{"num_hidden_layers": 14, "hidden_size": 640, "n_experts": 64, "experts_per_token": 4, "d_expert": 80, "d_shared_expert": 0, "hidden_act": "reglu", "moe_layers": [0, 1, 2, 3, 4, 5, 6, 7, 8, 9, 10, 11, 12, 13], "router_score": "sigmoid", "normalize_top_k": true, "routed_scale": 2.0, "balance_loss": 0.000159, "balance_bias": true, "router_logit_norm": 1.0, "init_std_router": 0.00706, "lr_router": 0.000674, "vocab_size": 8192, "norm": "rmsnorm", "norm_eps": 1e-05, "tie_word_embeddings": true, "optimizer": "soap_variant", "learning_rate": 0.00136, "beta1": 0.95, "beta2": 0.99, "max_grad_norm": 1.0, "batch_tokens": 131072, "max_seq_len": 1024, "train_tokens": 669200000, "max_steps": 5106, "dataset": "wikipedia_en"}
Below are experts of layer 7 (counted from 0) of a mixture-of-experts language model. Rows are named router (the router's row for the expert), gate (a neuron's input weights, with its number), up (a neuron's input weights, with its number), down (a neuron's output weights, with its number) and show model dimensions 80-159. Each number is 128 + 24 x the weight over its row's rms, rounded and kept within 0 to 255. Numbers have three digits each.
Before each expert's rows: a language model's description of what the expert responds to; "mostly gets" lists some tokens that are sent to it at least half of the time. This comes from a sample of Wikipedia text that the model never trained on.

# expert 56
What it handles: Table numbers and word endings. Two-digit numbers in tables and lists (88, 59, 74) and final word pieces in taxonomy or citations, e.g. schizoph-ren-ia, pione-er.
mostly gets: " 88", " 59", " 58", " 62", " 85", " 75"
router:166135116124120118114127131136118106115114143112168162157108151089105103131151144104096103123142132127151165082095131137157153112149095116110129144191108124159127127114125126090120084141120121147103123109151130109107106107151116112121154141
gate0:119136173096165103126139105108140130138103108124117109139119112109103148105082133146152108121113118130159157122143153113123115121106115112093147122144096167119125070107112125062126173092075137109166076121131103130136125153120111115134183088
up0:170092136148112093109109116148149106157156107187134141138120143175107112133084162091123064099125107119106114148129112186121093151120092150133149137089143081141095115127084129129184109116173153143089126158162104115148138147167145144077140115
down0:142138127123118132162120106063094130133150146158097130138145119178161106105163119159111121133142117149132130107144123111131121128144150094078135117153110162188162111084174111138140135133125126123131133168149117130139136130144094126124123132
gate1:119137096109129094147109142164130185146075164143144137131150127183105161145145118104087150132111130133119149126142115117137156157106119119101123084113090144117086143133115159119164165123127102125120160106127119117110087170108103087080115148
up1:147134171115096116103120136095134156109142110132139152153105161138157122142110140103106139115132087144169143125138143126123117122142136100081153156127154126146174139122090164112116136106180162148114137115119123120089133120155061095106135099
down1:130128097110126140076135120100107134096097140091086167138111155103156144165132149101116181117140131159143135085094144147108170113089121080110166138133146147084114155103140134109138115131177085146160091119144100130099157117146138129128161127
gate2:131097124112122127140074154174107140177158129112116135136148088073113140112096121140152134137140158152125140121115094126158196109130189146143130117123106168142107118138130163106175133132132133161168136126129090131166121168128152118139148120
up2:139151098129086116145165138116145140093104152120108116097135121148123110147125128095130121129116144096159107090129149146158139155121131143086158127146142121131123147088099141122129098135130132100089133135162125113102111106119176124107160146
down2:133118151133166143156159095104153139148129157112108146131146156143153139128128081159156094127132150114106139132125159143115132141117143127103115129143143123084130154110135123162128125089178126127147168118116114161125098140132145130163093142

# expert 23
What it handles: Table pipes, mid-word pieces. Pipe separators and numbers in results and statistics tables, plus inner word pieces like ib, ov, bor (Carib-bean, Rosen-borg).
mostly gets: "ib", "ov", "ran", " —;", "bor", " –;"
router:068128110124116135129147128130123123071099152140160130133094132103135128135120120138114129138130106137123124121135119145143139085101109133167121138146113166134154100159110141126123119135160109169113161161150151108135149093181107128122139092
gate0:129103103138106137119143132119085160157120131121088082093130110138092181121162112144149126139090193123152127174154088184106081125168143142128107107122135090107144092143097146170155152139154121121162129147169132086112100093115095123135148120
up0:145136125132130174131111076156127113126132152101094158140143152192136091125137120097147111121141078158172152129140050102163121184110128154138165081152151157135076140180115147165114158122150107181135131088151116092172069118094146124134134155
down0:090158121128109117140084100148127109077121141100136132157138128099130085115133145175132117145116098155148124146160132117128148108181095122128125159162127147124080116157141137193135134169105130124152125114162121128101108094151127119133122106
gate1:139085126139139138140125133128105136150120114205154113122141093082169159137099134145138157127075118131168106141179143127138110099134099129122159154130092143130125152150102081143123155110142192179121143175155147116177123113127129157171132127
up1:102149121136158190089174101104159135116164124138114130121106169173127147119144095154100107163147150175177109138208146183097172159089135115118140130141129100138126103169171119165158159136116129128154090148143130121139147111138122128116119136
down1:167159133128110147115117137106119115134145138158150126132089122142143134149113105162126149135110096107118120130133138131142148151130099102075146114127120114112119142141143092159107192178116125108104149116187098123100156161138051103133121124
gate2:140105134163128106105134156161087115159140117150142109076151091121116151144135172159130172087097117115105153111138108107116161091122124092106137109126135128080118098148146132171147174129091120143116132149101136125128102140136135144137104118
up2:186121118120156126200099150082144145130137145137130086100106150160141110074134176133140116136120125185099124152106153148126149145105174095131165146094143147157132114122155130140133079135128102110114108134117129150158116113135120099121082150
down2:129135109130127158118124126129155119135117087123098106161102127160106107141110116114108099130095137129139123162096137150127137129184135131100126165130128156143110127106138118108147151179126120128119136082116083139141105149118117146118099095

# expert 50
What it handles: Personal first names. Given names and titles of people, such as John, William, James, President, King, often in music credits, band and song contexts, and sports rosters.
mostly gets: " John", " William", " James", " Robert", " President", " King"
router:141186105111178132125096108127077159099134141125171123121140143139108138155106177149116097128139141149099191100132112110158148120131159129102126137127091135168133123157137134096133107143107129142128145113115133122121178122114107141176135123
gate0:146161116141142106117115120162140130126152100122190096127093144114105126139130133111141169094064106101158150128120140136134134122142184145085126125159133117142089062144124116093132142093099151167119170154153100179102118135132124104143160137
up0:114124125124161106119128096097144136112120110102150099159175139161103140129137158137132153112141072118158112093144167143113152126179095102158139125161165158141162130146132195141138140094158160153104096146058118145152104116137114135142096106
down0:142131122178141130093144171151118100134149134146150135145167129149117093179135150108162132107126123136174117109093116147088127119101120144163143130079096192165122121123138154136128149108140124147096134152153124117097103143122065094090115122
gate1:121144073149147105109142123086123125139140116108110091121123128083105142138182080141138123105109122134123161165134160146126138119170145132127111131111087140145089114127147131157136111150121137128163132105109124164140133165122132147142118119
up1:133067098044116142136103135167161126116106100202135139105146115155134151128114090169138112126148098103129099173129159127124118153096123128134143151164128131131132092124133131054121126111155117145112123138095107114128120084136063113120134115
down1:134105104106159108109094125140116140191161112162127144111136132090112116173144109094102142108109094099118151136130132120116144173103115101153127104106179127128138113141100082120152150162110118143139137113103116144134122123120110108115121156
gate2:145120154082142184142132130155118132150132135129171127118122118110088122140140112116127102094142093130106167092142200121146130145096124155128128132175148090112118149109164145119094112131115135118133164122128141161142163126096133124150153129
up2:161100124126143102143157110136127144133160160118122141119128085121142099105165149126117120149139113109128130152149128117134115121147126137141159160127112119169160140137156173124124150124127111159125180133109137144133161121144162108099144100
down2:137110150156122141124119078135129189134148170103166141137132103130098112088099152131156138145112145123136145113127134151148120149145151115177138110120124155152103134154147100184077160143135148126105134114118153130123124134161136146107114132

# expert 26
What it handles: Totals and measurement units. Quantity words and units after numbers in statistics, e.g. Total, total, rate, percent, km, mi, million, %, ×, and digits in population tables.
mostly gets: " km", " million", " Total", " mi", "000", " total"
router:100142132168092122085108085107143095084102139073097128110126125136105111154152108110125098124119159120126127123098140116149105124160135093116135149100110113124134100137109151138106116130135089164183091139132137144137123109120166110119140123
gate0:157111111122132115117115118149114137111141125113115136130113085140174151173166124139117107106131125115134152120119103175131173160121109142129136108104083137074107158124096137078164145115162134142140137147129127116129132132116146100084151092
up0:146134105152137146153115103116094123082106138094142127125111121134113147103184114090151134150133150117140090098155113098126125140102129172079130085140114137156132152127094182128131129097115132108116106146126123136088144145144109096137163153
down0:139123116142122131096128106088103119084150144121138153124110098107113153161112125112157169154150086143141128157125129148127143134177126118100143127159122161113159132163124137126116118119147118116145138164119165049164072180136155090135122149
gate1:080087088134105112133166087084131129132109120134130165107128111105115144132164106142098162110102096124127110136082163113129147137115164100125111158124131126121135112123102130099151174141122144132099095126139148187118113093119143148119119123
up1:105149106136112141156123114081124136122176092124154128123153084147123138140141086152109132104140122148136123142110145099119142146143125152145125142103148118155157113100110127127137142123119137112154134160086157100164118115103146133130111131
down1:124116115115105143095113146133109114115169094157145110159103139147164129109133127156131117142104128122140124144129108134163141130084178083131106103121158117098139145131132130116190140168156111151105154117125101144104142106111101152158130132
gate2:109150103128142132159121129128133128140151124118122102116134150154091142137168116120158142105137127140138078088140086156145104098110118148101118105121141146158102081145087145138116153119126120116095110164099128150136150099111091139135110140
up2:128150110131135131125162141123127139083134127149104084104142147122090110138185086110085101120119137149120109145068115134132119099127090113120093172123108111135110154167128132091143125137124109158143141115106123085110133131129147112101101082
down2:108134106118150089120092087157140084118164124165060096137131129143158120173105107117118145131143164079143114125103148132111113113143141139065099149120118088114157116122136147148103108163155135112064121146155143133147137104141139123124138134

# expert 60
What it handles: Place-name parts. Administrative place nouns and place-name pieces, such as County, City, town, village, -shire, Metropolitan, often followed by colons.
mostly gets: " County", " city", " town", " Country", " Town", " City"
router:142108131100182155159081152104124094112148151142135136120105123136133128143113141136100119132092123124113139146118116152110168141078135114092122131111153128171134099136119131174120144108142115108122156168132123170115103111112145070158128122
gate0:157184096105141134113143143175163125123163144115088123183133104151076112116141123128098153157091135121125119123119131101146116124093141110120112088094120133095103131117114160181112150121138048143151143177136125141145152119102124137106140121
up0:145157111123113165128179155102132106143171162079137123141141100117135116119101115153124148151111157153129121109133089130132167163147132138121117120135087136168124115115161097154170152130139106157088191138132129114149101160124154082145135161
down0:127116112132126107124181129140131092161163128146152078122140155117102129134128129082105139185144108127098090139127116136105134180128106133142100116123114145155118144137083145132099132097144156155124157108126124110125107114168112169157143113
gate1:111123168135141088103107113124099093115103070150136100107156073115131090155106163100138156123094114093142135145144123158134121075154105134132122114122157096154149130109158154137124139163156128100085116173124134130105139144087171142124071134
up1:097128114097140085154120129127138130132157148163122138112107123118129115095159155113129107106162123143162127132084145121163142150153125123140127102085168128119154120148167181104161166145148114093136124121085122136145172090087132115150123115
down1:150089070097103146157120114137126097140113069156148153113136115178094117133084096153126145084140153118092119129117176085115116128104084137096160174102131147132117155123123116134099095119127138110127113117079166146114167085136122158133160100
gate2:116107097110163134163102163137129098132120102132161121151112115137108142131110097153121196122121117097144149169144113095114143118115129089148154109108159124153179100130152123171092121135134084171114111162121116120111121172133117150098135152
up2:110130102128129090136153134149126101120156156119130113142133134116140129174117116144109104161116118165152111130112118125141123138091121114139115147141118152101141101150123092135082123112139148107105109123135116149139131126150105155112121152
down2:149134071106122182133118156098125113153150156099144097112116073098150126134119151092109152116134135141160166110129129106128146134116153181108123108152109132095151124124155140085117098128084135129109141110131120135102070132096177158130147160

# expert 28
What it handles: Buildings and generic nouns. Head nouns after the or a naming things or structures: building, part, area, site, unit, type, and suffixes like -scape, -ings.
mostly gets: " part", " species", " area", " version", " family", " building"
router:153126078125110140108105115099135131094105130120159138101103108113135149120131148136106147139113172170137093111125116115152140144087130135125114064113104129146109096088120122154171140154124124163108140099155124218136158100145109129104057134
gate0:179105132093102101106118104121180118129122185129137121123149095136085170124131123109129126106121150127151178135109119163141098116132113129097097110110082133169101113150074089114141148167084180117107126127129142167139144104144122188097124127
up0:123141129158123139175128129128159151088111108121077159123166124118182116120087121189166148153135132157079132136116139094117148131147163103098151119110117154136141112105164159120121155145138121126152128110123140112106107144150093140094143149
down0:128124125100147146114136141115159123150088137079160154127124126126101111104147120113122144101129165123154099109162158085176121133102163108136111125147135124121157102108152097154146102131139105141130122147123155116100128180133164074117085144
gate1:170119141146105104076143090135148135090119158142136116115124120106113144137158113149115161094057100127128164125135126128137091153103150124120098141142147109126159127112131164149142148128135138153126126098134115153156108126130155130155094112
up1:130072158148096117122114144117141129130112156171120122125121099132116157138128169126093115113130132113164111101113131135120115153142132099142125108111153152124151143113137131106109123164127143130160098192106148091137135133138147114142128143
down1:126107130154090146119136117082122144118138147071141117152178103136159141152164143131120119153131166135080129156147169146147139139133149163128116097116149125137078098109135157141078121113167105144129154100083115128074139128123144124110070188
gate2:113107134092118137091110115091160168095120106113149127142165089097156127095108143099114170145113129045142126153109091135133076122130118106105136131153138121124108121117105124092103175139133104120134141143171124126104125101113062113126103112
up2:174111139105143125195181123096106104127129149119140164128084127121094138150146143104132109110153100131107125073076095129104132114098105189119151142163141168169107113133098101131127114129123128087163108108134111120117140180128128176138103132
down2:110150108132149139119145127117139131163132147128120090122107090115140128208152064147142151109089112139136134131137117128128149120122130104108140131112099122118120121081103137155118134137160105138138122099120152145113107124111147117123151095

# expert 16
What it handles: Conjunctions and list joins. The words and, or and &, commas and pipes between list or table items, plus word pieces after Br/Gr/Gu such as Brendon.
mostly gets: " &", " and", "ors", " Br", " Gr", " Gu"
router:115107139122150154135164151146098149119120124133115130144132140138085112142178137124105137110143142130110144139149158152133124123169128117132106093094120169139140154131145073122141142113154143110118119122111141098094118145121147121134100175
gate0:143122107152161107164125127152132151100097146113118151111149112085091137106134164110127137134133146092120133127089132164163110112142076120110099111069150122111115125137147104154112137155171119092119122139133101124098195135121122092116111142
up0:108121124070120091123151128127113119116117148112147126126129140139158118141150141118122116152147106135119130148149114134142159178127147141135128129112160111119078124137143113166168105082129145151099139097165198161098154137110110151148094098
down0:158096133115098109134126130177136110179151133170152154154158131143089142153133155115124127145144129139097128151120110114112118100062115089151140168111113142107119117107159111137110146110131105108152177147143122125113119132114159094102145134
gate1:152100121130137110155134111126154101104135125136080125122127107159148139119166143186127141102185082100158129159104155169102110110135133134138127126095153112125159130107139171135126160053132126153135108118103110157163111132127087128110127154
up1:127139100094133087129152136160142164120169122168103117152134124135110088039106129174081112144126085102112124172123182114135129110118111136132111160146148131154150149098125152114111110164091126126134130104182185125116108149095131128145086171
down1:176093061133116107139120152102153123096140133108156110173183135141134141131110137179130126126111102116118111138121125151120143167192139105128131143125130120136164113142117140097123099068101120140135158100098139124139066137126142137154127128
gate2:100149149130151186176095131108108191126113114148132122111111081171078113149113104097146158123134165102121149125137122141064089105126157123113113165132135143128102080109139125137121128110105167109119180139088085110167100117107140129118088146
up2:144106126095109155180149147076115163101146133126084083131138135111080095158167118112157135113129154091143112136124126166135174125146141138142122142125135166076106141086146124121161126150086129121099155121104141098118067137116149162128167118
down2:120116117096143081148156164113081149109148151159107172157126112106128130119100119122143118109123111155136154136180099159139118094139131130168149130106124179127188107129154095080138179222116093097120147089109118100124133128141116126129169137

# expert 41
What it handles: Determiners and quantifiers. Determiners, possessives and quantifiers before a noun, such as their, its, some, many, most, same, two, a.
mostly gets: " their", " its", " two", " other", " all", " more"
router:127131123086094121173129141122184113134139149129136087183111128153095165140152174172109153153108102110107153148124110122106128125147140118125120122141149135174136098141061106154117096115128168181162115165080125153153080148131121159159135126
gate0:102155105139103135133150114104166110095100152082173126079112105069151174124129108181171140121146116131155124143164134084143145169152105151151112083158143099143134184114116085097155168104117144137125117146103106093111108130137151105162159120
up0:155135154137132112147127113123145140148136109071117125123152124127121115130184101112125163095152132163154122116151113099149133118163131126148084116132111128115145112157140164091118126100139119140143118116131136114140124130146129106098097082
down0:156148118136115161150136111113122100134135164142126081106169125138152164178159120189104166105153160130142120130158107120119145125103143161127099122113137099140125139164179074145156097138076131127102117133122161135136110135126120153126152159
gate1:109131106120121064105112147133152145100135115113083115099134120118061180150100122188122087121139174091099124141127150188148174118118133120125108141105155139172132139145166108128133153108167120137149093129115101147131119139096124169150119148
up1:125139093119109101120150088132138116123139142116151151114092133157164144143107156111140092115114113113075125155154098119181103109124137158078144101127162156110115159133133154133121151180113149142127155131096145111122108145150158127172138109
down1:110132094124161135116126116118137155104132145146146140139142107143160134146156119093126134116118107126148126129112074114117083156139134156096087141136123107156089106080130109117118164111154133124137148105095125129112133140150142078131107139
gate2:118117101139091086109136130107102110128095136083168108128140139148086131153150123187098136111084156089106154132135130128109167138128128157091154143158169112119130106131140102113123129127124172144147152102140174111116130136090117152134171113
up2:105135124112159109172089085148145142120094146127140165103102122149145154092114134108097148151104143170097128148074130180078142116157128129133146183172127103158125115124141148162105078106088146097124124140138092158183126114120122129087116181
down2:147131130103134166094093143109165149131089075115120152100117132127128085146117084100111123116121138156115104112123151108152125115096143137128125123133129110100117144162120158134097132104104137184175085122112134091130146124098168131148105130

# expert 14
What it handles: Digits in coordinates, figures. Number tokens in coordinates, addresses, scores and specs, such as degree and minute values (37°54′), street numbers, and thousands like 000.
mostly gets: "000", "′", " million", "00", "50", " 88"
router:134116128120128134126100147125123132138158090170110168151129129137158102159118091133104097124039124121129123076148134137117168159138151096105163181147130144141118101130075189145175115172107103092103111123111188095131113124117115134130137133
gate0:149127118152125166142105107112090156148143110116140135122136092135120140141148158115125133114118113129129136147123187100099140150152151129119133143114082061155083157084126133116091111132079143102131124174150145120135146135119095125145137193
up0:115088124104169115124141116094130088097123118163196151125110104148145123135135085133126108126176130116141133149099144139103132099113125132139116117073155133125129151105145092135149162109094149158110153070140125146116108127167147112111112128
down0:127137069116161123147100132136099137129138134137138150137151141136112123115112071148124155106143118128130152182112128137146118139145158081115150119121139108143121171145137120129125134129151124109128109110119074105103106117142116126123096138
gate1:130121134172130143167176134148127203146080115153179089143117124154114100117106138118123115058115159132147073150128128113159147143102107156142119158142143133144134100146094172111119126121161147133157168126121128138079138102132135095097132119
up1:116133114092129155125130108117130113135145157093124123091100126137137109130131137088159135130116108122129154193112092134115125111137111150131129097116125157124136118138141143097169118156133128125130130114118161142154144098153140122134135129
down1:170096136126106132125110136154119100140147097100137134160096144155108155147132111109113163180125192150102111067125058130149090107099129105163066109154160131134141164115117145119121126144161129148192126083142093123159115086131156129138148183
gate2:098147124153121124122077125124138118152126088133123126156143112101137128092129136096116119118148127110109102119150146161122119171116098137080147095156141150132187167117127119150176157081148114125111144148136141110118119132098119092115112127
up2:130100123159118108097149160127147182110173123160102155144094083142120148140118111125148124112116154123174130120125110102128157115087123140138095137147135106122180089135070145148090155101124143115156156076140119159107192137146134105138140093
down2:147091143105131129130129133112111106135121140137097121142149138117090092120119113097134092174094106117096121085136095179147118113122115151119131134139145091171125131069117134092159131131148116125140157126089148149146115134185152141165092118

# expert 29
What it handles: B-words, album and book listings. Pieces continuing words after B (B-alth-azar, B-JP), plus album, book, born, dashes and pipes in discography or book lists.
mostly gets: "af", " album", " born", " Bra", " book", " Bo"
router:145153108115109118148094129091148087145106090114154138162126130133123125096141164122112110153156106107120064112118076138086138150130120142187076110113166060149068167147144173132095104155138128154124078099136147115100122126109096129195115194
gate0:115137143107149111156127147157129138153162100148125095168131098133141149121126186105081136120107125149096146106103142154134107095153140130125117094156152112135077124087104137137124120098147156164166117143090140111097106116142114111115126151
up0:140128143150147152138140163142098139156146064071133115105134142142164121110153170147152130145137142155127118130146129142115109144117111113098118112091055116159114151159153163124154106117131160152125124099132131134096140116102141157121096117
down0:108124120159150125145137063124140135130136148131126145149120160146130098114124134113131134149118115142103089163126122111168119128124142120071144104114119129118090163150143141094132150159130153096132094126087132103114186146104151094116157131
gate1:118135113139122122141132180108126130176135144138110118075132145105100141148128162110121070140111086155117094132123108187100083139156130135181122128144112108145136172108154140150125101074107104105121146113137079112101127107114098138139133164
up1:116140114162150106146100144120113162109119130166127160109156122120116079160150128119068110087159160096132144149155115132132139166173119120123144091101081130146136122107142107116107155160194144191146150137126119149149124163146104111133103135
down1:149176071175158112136140106158115109078147132106178118124148137141116145134129115078137110101150138150112127130131150117103114157115102124101095122135128095158101127150124128131140146089150082130090148123097152106118126182131168075170117091
gate2:088113125130150123140072138117109135104111121114162102123149123102105175166099151143170143163151111141125137158145117140118135110130115167120147075157148160129122200125132137098147142104133125154150131162121122124119136107160085158107143174
up2:124134152117096105105112139158143154139169150131123167166122138145139128111112147131162142104146096148105089120133110148131089150111122124097083147177130127154142109074130135122137133190146081108122088170145128154132086103110110132110132147
down2:105140158128143125120125139147102129144116169137121129113152153096102147142110164145116149080102112134136155154131189131118140102142168101106117106115115198131106160109148152137086135145126099116131134172120139145050086106116128111108128098

# expert 39
What it handles: Non-ASCII and foreign letters. Accented letters, raw UTF-8 byte pieces and j/ij in foreign names and scripts, e.g. Hüls, Ploeşteanu, Kornelija, Thai, Japanese.
mostly gets: "j", "ij", "ä", "ö", "š"
router:138134149142091134160133173148135066133118111140126117095151138135128124138165115153112138155122172154150142130118123148140120125122152150107120137144136113093116115150136116109165109138137175135113148118144159125128115126137118107098131131
gate0:138112145106088099121117173131133123119077140134139113112120085144099134111155136141122147145139124148101140153106161132138089127125164158113123107119161122149120105146114144114134145156125113102158087111087115109111123143137132133095136169
up0:154168133133132132122123130101158158104135161155128134117076112107124097115130081113178152126127132118094129161109145125125150123100149153138115102115125080143134142141135090093124111128101156139149154091117123134151130166113153121084153108
down0:136124100188139123102086148081125162080103143170088081127125114130151124112176144143095119138095155077148125112117111101160154099093145133127113100131125156163129161130149161152146115142120160123149130165118141143076122126118137120082134109
gate1:130107174154083163144113159148113162104155107150153139122107136163110155102117124095145146173144154154138116183138112075139190146142113158199152112177177141131150121102129123126129149115091143170164162123120162081134090158135142124120143176
up1:120106162135109133138105140160165144135130118128167107132142111080096106127103166128147081133084142108162093111116158160131141143123106147155116161107147099120140102157151163082150134123128135140133126121110122135147137141111139165127114083
down1:115130157160099130122134162094192142130105120123110086185153165103085123101148152142155132121129122147144141139112116126128138126140159193161159133147141123141211137145182178067158119119133118165121171117104107104143119155141141152176152089
gate2:146151116113127139127117138188079132159178132127114146115103128099130148117126128130092200117131137168114168124113137176123102140107162138174107133112149123117108106119095146173150143149130111144109141150135078168132173146125171132140106093
up2:106099112128161106110093133119124080112119096127172090118151124148130127136125128111113122092163116126132141098069147123127124143138151119190153129121159124155133162173100175160086134152116152095160153098152114120094115141129135110135122108
down2:113131141107118118158127115165115127145124127119131171092091162090116146150129094117129158094111136146167168095116155098144132094088109099170152105125125109108136163085126116116125145155124110167142129135100128148105142131133109159099128143

# expert 18
What it handles: Plural and inflection endings. Word-final suffixes marking plurals or verb forms, such as -ers, -es, -ions, -ings, -ed, plus determiners like these, those, some.
mostly gets: "ers", "es", "ions", "ens", "les", "ies"
router:085089131139120108140106169098114136116118128187135161155133127153113107196123148125115153119164106118153161117108121094162126091112130120135059127122103101158088093138139136168126138111116118081082157129076121156108114148161108130095172183
gate0:134157134173148092119139193134141150106137084121089145136137096104117132118185109153104099095182062111134130134133116102104155127115104122146113120164119089158118087109155118143105139115142151098118121078115134176119137117115088129147123103
up0:127149124113134137123113126149129096118105134159138147125079143152109121095147137131118156127127128119110126129160137100138123124088119118160152124150154129106130087158095087079136116113141139101124110163076128133137129149176139067098157152
down0:155137159153156124084132123111171107143136140146171118116127139149120141098109112116108131125162112124137107129116112128103136094126097120142089106150124164130129148116117144155120120121123132144077142110123116148147100125087136153132127095
gate1:160135169106110117142156126092145124135109121125098101088141115155113133098164167126120190129168098106109160118140141137103119139121150113125130132148089123170125117158112110123097178121132125125076139138137118125127158141135163102132117130
up1:131110170134143126106143199173119096097107144137153151092094139161134126111105115130123125125080094169123135142151156154179161100103147122155094083113151145101119154098173126154121137156151135112147121077123147116155116147093121104126098170
down1:105117149156158151119120104165148132142097164143148135129184097082118154117137157139143151138091129139112128164160132130172135201141129172154115131152141144166130145125142144115132107171063120148137106134158139105075129165076126138122170131
gate2:115167122126112140121148125155157156111150144145149167105131131174165115122157134132099122122102109131121117171157092107163100142120154179125112141145133108125125093156147142090090188120130112072104147132125087135105103150119119126123119145
up2:113102111130125132114079088158116147106133170141130109169156098116103118134124096081144156147130137125122125161126142148163143110152133147111140129076137132148155139124134119126103111123139151084117143100127156147153128152139114144098102134
down2:147140158138100087146166148155132140160159126114099127095161133110051158138121128137113139127103135118133118078092132190133158160135143141133147120128097130164146132153123114146118147134149123125153122151146108113108128159126106161148087092

# expert 53
What it handles: L-words and sentence-start The. Pieces continuing words after L (L-om-ar, L-ope-z, L-ac), plus commas and The opening sentences.
mostly gets: "ight", "row", " Line", " Lord", " Light", " Lake"
router:151117144093145146146123134155109149125081130173081149134136146088131150122133154114159112110132141118135103136114148104207161134116153179117111160078152119093136096131113111124103131131142162138175154116148135149144153133123139135119073114
gate0:089140140120109123144111122186124163139102119144087145149168121116119102127111168102099143084132137122099150119123123095142161151145120138091143152090136127083113108116095170124137175146112167124157171139153160096127140157156173173101161124
up0:129108133141105120154144111109135102118125135146140114124155124125112110095126116109115176114120082135111176085112108091121153103126141093128114098117093117129104137102144108118150144097152108140139161116083108093105153115100130149170137118
down0:170120124143120134140093104097075137102107147078136104109096171102131126143094130149095145104132123131154138149132144128124124116153130124187071168103175096120160118121123139095140079115124124103107120130149131132128141139119120157098131113
gate1:114118129175105092067128106143093154116102118182143091119111102095128123149114161079109133138151118091124130134121101143150103129138118116148139128123079120120124146137139151092142135121135154135126152147143165194134177149100153130157128133
up1:141107140104139144110145141133145119141121160116142120098194143146114169141134142130122105136124165097094167140082138171190149140124132122126131150126152118128158099141144135142151153147125138149145134100087145141108131140144130126122120142
down1:139165134127094125119153106110144102133141127148134115106154138118115129146119138128083107157134122098099137118129105151091151098106127132160086156137135068098140152152079076151160119154137164140115135166089115135152127120146135122159178183
gate2:088129110107103123112147121114107153140110094129104117154103132169128096153122101110157125145134123116118152152118137136141119125131129088103143179083086116175128180134093135161108176114118127147191141152095115118118103114105093129101098144
up2:155124092081115122146133153107142097120132117105143175145139128136128154112135145112107127098099139119179103125142133147119127133158122134129160153125164125136106129176169102137134178151144170125133135109102141161126116117080120083134085144
down2:092159172099140165140137139117106127147109113124082088132121152151132149138096131107134146127141134143119114115137131185113129137130159116149118145139168148120143137115151127141108121107115153143122105143136137113137109144099163107137127111

# expert 31
What it handles: English-language proper names. Pieces of American and English names and places, such as John, William, Smith, Carolina, and endings -ville, -son, -ton, -ley.
mostly gets: "ville", " William", " John", " Carolina", " Smith", " James"
router:139103144122123139106140109143141168106132143089119081100115140154094111136100163178108123087137110095094134088152131138133175079143154123139164130112109152148131091098126124133124140129114082133142129173162153102131105156113145121125125125
gate0:126109098099124141119106126159111148103114124123058120067139127109105152153105134131113165148130151140141127117113145098095172128111114170116099171128117161149172131151117137130116143137097110159128165196100123122127145123164175158148092104
up0:127088132125120117076109121153149091162086125133123122121142139103157150116147122111124115130144156150119126149123166137119108145090144116123176152145154120141172120157182136126140103155143144112090149129133181132152086119133153128084146154
down0:079122108156105146144181097109139124117101119101105141130135105106118132160098100112099088158120166157068142172110100114150123126145124075137139096102119154125140128137127149145115122137142098115137155130103117128090090117125096130078149126
gate1:116155156124123136169128123152140105092091126151117073187106120146142140134155179156124140093085118091097141151151158138107138150127129119124150115153130127181128097110145159141093148136106093113087104129121150104158151145089128086147098126
up1:085097124100132149118189106065166096144161139145119132155168166099137160142143159132148092149140139150126115103103137092112139122095141150123143122125106108108131116139127141105091118085133176126121138125128134128114156144150181138139114148
down1:148080121148138132092118100139133102156142104133176113090126159098139139120140177147139137088143139158111126137186089123132134112099145118122169150109160111153103100135137142124152140131098149122111114153096101144102104136159150095145122126
gate2:117149147105123111125084081149136154115145100119127118147121129116138115101135145107096122077124122180126124138112133113123155069134117098105133108132158115131092145137111135115103118116071062105109173156152115145129139142169117130073113122
up2:123146161155166127096165155166113099169166129133116120096119130116130137122137120108107113139131098117122154107106113148105153111101131099125115132129106067164135174126156123153146147122090111155137099093114175143059142116106153117136146144
down2:125137154135178110087146108110134074130111137071186124123117127148131092074149123112131129103087099118124153123098086130093129119137103114162101118120125115118130093152148059143166133102087119114142109141162163123104102112136130126133125110